Experts of a small language model.
Training: 510M tokens, 11186 steps.
Below are experts of layer 7 (counted from 0) of a mixture-of-experts language model. Rows are named router (the router's row for the expert), up (a neuron's input weights, with its number) and show model dimensions 0-79. Each number is 128 + 24 x the weight over its row's rms, rounded and kept within 0 to 255.
Before each expert's rows: a language model's description of what the expert responds to. This comes from a sample of Wikipedia text that the model never trained on.

# expert 6
What it handles: Place-name first words. Opening words of multiword place and institution names, especially United before States after a US county or state, also North, New, West.
router [112 144 152 151 127  70 111 128 118  91 147 133  97 125 109 117 171 127 155 142 118 138 119 145 104 134 103 163 143 159 107 128 125 133 104 115 124 141 167 151 162 120 113 120 116  79  90 122 208 144  98  98 127  81 144 107 113  81 129 125 169  80 156 135 102 147 157  86 144 142 131 114  93 140 160 108 124  90 129 139]
up0 [123  96 139 130  98 127 118 127 153 127 131 112 135 124 144 145 168  83 137 118 109  72  97 149 135 111  83 114 120 113 123  89  83 132 126 154 118  98 143 127 128 160 137 136  77 128 124 138 136 101 108 152 144 116 185 117 124 122 155 110 125 118 103 132  84 128 118  97  96 122  87 114 132 123 153 100 154 126 147 131]
up1 [126 125 161 137 133  86 148 129 125 122 155 113 158 144 144  98 158 116 154 146 115 173 113 118 146 142 147 113 105 139 145 121 153 138  85 104 116 132 111 120 136 145 169  95 106 118 146 134 159 118 102 150 124 123 117 140 127 117 115 156 123 153 106 153 106 163  70  85 109 153 149 167 111 123 172 182 117 160 118 117]
up2 [131 111 139 114 121 201  86 126 129 128 109 127 127 145  88 105 144 104 119 104 169 131 118 121 143 151 105  97 182 139 144 117 129 129 122 112 166 172 115 136 154 133 103 126 133 132 118 154 157 108 127 128 114 157  88 104 112 128 108 123 155 126 125 115 168 150 125 103 140 118 132  70 170 145 106 111 111  82 113 111]
up3 [138 153 126 121 133  68 121 146 126 111  95 108 163  99 107 156 168 132  87  94 135 103 109 114 113 139 111 153 117 117 119 123 101 102 125 144  99 152 122 152 130 132 123 166  97 114 126 125 105 129 145 123  88 143 158 151 160 106 156  81 149 144 113  94 147 140 148 142  93 111 142 101 116 146 129 107 129 131  94 118]
up4 [115 132 163 108 101  82 122 130 124 129 159  77 123 120  90 146 115 100 125 152 131 115 127 108 100 120 104 133  74 107 139 131  89 163 105  90 139 114 152 142 142 140 116 111 138 154  97 190 118 134 136 111 129 107 152 133 155 130 105 136 132 123 112 109 124 153 107 149  96 107 105 138 115 168 107 144  92 117  82 129]

# expert 0
What it handles: Latin name endings. Final word pieces ending names, especially genus and species endings in taxonomy lists, such as Aln-us, Coryphopter-us, -ensis, -ia.
router [152 143 149 103 136 157  89 111 161 116 130 113  73 135 120 127 131 118 159 122 144 130 136 109 171 155 101 138 128 151 143 118 108 116  89 125 146 117 125 132 103 137  95 152 109  98 110 125 155 107 132 129 112 134 146 104 161 125 131 157 135 113 122  96  98 115 135  65 133 120 102 109  98  94 132  99 159 131 123 136]
up0 [123 105 163 170 164 110 148 134 116 138 123 115 122  90 144 154 127 113 115 104 128 127 130 121  88 169 131 128 169 140 146 116 131 140 137  79 139 166  97 139 174 112 123 117 126  91  89  93 136  87 150 135 120 111 119  89  86 139 103  95 123 179 107 121 142 121 113 135 115 107 108  97 103 124  86  91 158 193 136 108]
up1 [ 77 116 147 118  92 120 121 168 101 143 152 105 119 151 144 111 161 137 118 139 135 136 121 101  93 100 145  81 124 124 122 172 109 133  99  65 105 140 138 120 123 110 119 141 126 145 134 145 148 163 155 132 141 103 149 148 176 129 135 175 146 161 119 131 122  92  79 150  83 120  82 134 128 157 143  99 119  90 142 158]
up2 [143 132 117 138 148 145 111 127 123 124  71 135  94  88 141  80 128  89 146 118 104 105 142 117 117 156 115  84 137 104 129 128 146  94 110 147 120 142 133 110 142 124 167 153 127 112 105 120 125 126 172 142 103 154 124  74 108 146 136 130  94  88 146 128 138 137 130 126 110 135 121 115 168  97 136 141 144 107 107 127]
up3 [116 178 117 154 110 126 131 157  85 121  75 152 127 126 124  81 141  93 139  87 138  93 149 149 114 141 136 142  92 125 127 128  77 151 118 147 120 134  88 122  98 130 107 118 133 134 137 139 134 165 119 117 100 114 158  99 119 139 150 106 165 107  90 168 105 117 117  89 109 162  93 195 107 132 167 111 120 138 105 149]
up4 [141 138 122 137 162 132 166 201 152 126  95 114 112 123 193 112 123 125 127 133  59 120 144  97 127  96 134 151  97 131 108 127 132 154  92 150 122 145 143 167 109 126 160 130 131 131 144 124 134 184  94 123 173 139 148 124 121 119 122 123 142  95 111 135 118 165 168 114 120 167 121 138 106 105 144 142 138 171 113 152]

# expert 55
What it handles: Surname endings. Surnames and their final pieces following first names, often in credit tables and lists, such as Smith, Williams, -ović, -en, Lov(ett).
router [103 106 107 152 115  75 154 115 129 132  89 122  96 130  95 101 138 147 118 140 135 115 128 115 181 167  97  73 131 111 157 107  93 113 119 142 149 158 133 136 114 139 166 149 120 123  95 130 139  99 125 113 107 107 161  99 116 104 119 161 113 109 148 103 165 168 127  68 129  96 133 128 146 132 107 159 169 125 104 108]
up0 [102 108  97 113 107  89 129 164 140 121  85 139 118  98 115  83  93 130 139 148 146 120 124 171 149 119 153 127 170 131 117 139  91  70 169 121 161 123  74 135 115  82 145 139 105 152 101 144  85 114 117  90 118 147 130 117 140 114 125 169 107  96 115 123 127 133 130 110 141 141 142 151 126 124 138 107 118 150 130 133]
up1 [ 94 134  99 187 112 141 134 120 167 117 145 120 151 169 108 135 150 161 163 151 126 136 145 141 121 124 116 114 133 127 173 141  94 178  99 122  99 113 161 109 135 112 118 135 137 145 151 141 146 113 120 134 114 165 135  80 153 142 136 107 109 140  90  93 146 175 134 121 113 178  97 161  68 174 104 149 152  97 113 148]
up2 [136 109 134  94 144  48 135 112  74 147 118 130 146 133 121  83 122  93 107 107 153 102 146  87 137 140 137  93 172 103  87 146  95 140 164 114 119 108 146 155 102 107 124 114 156 121 135 170  82 161 140 107 133 141 138 169 147 125 137 105 154 156  83 131 123 123  92 120 170  99 165 130 130 122 155  60 107 155 169 159]
up3 [176 154 116 104 110 117 157 114 133 113 131 100 107 148 100 125 183 128 102 149 113 188 129 152 128  92 152 121 133  94 136 127 134 105 105 129 131 152 147 134  87 123 112 137 157 154 146 150  88 127 103 165 142 106 121 129 120 141 109 176 110  98 128 151 163 131 142 146  93 125 120 141 107 160 135 153 147 173  88 171]
up4 [150  95 131 109 163 131 103 174 111 146 102 143 130  81 126 147  93 154 106 178 147 109 108 129 144 124 129  76 187 129 159  95 143  92 110 113 174  76 141 129  98 120 149 143  81 142 137 121 129 122 158 150 177 121 122  97  88 140 121 134 171 171 121 137 117 140 107 129 147 138 122 140  91 103 148 140 149 108 143 126]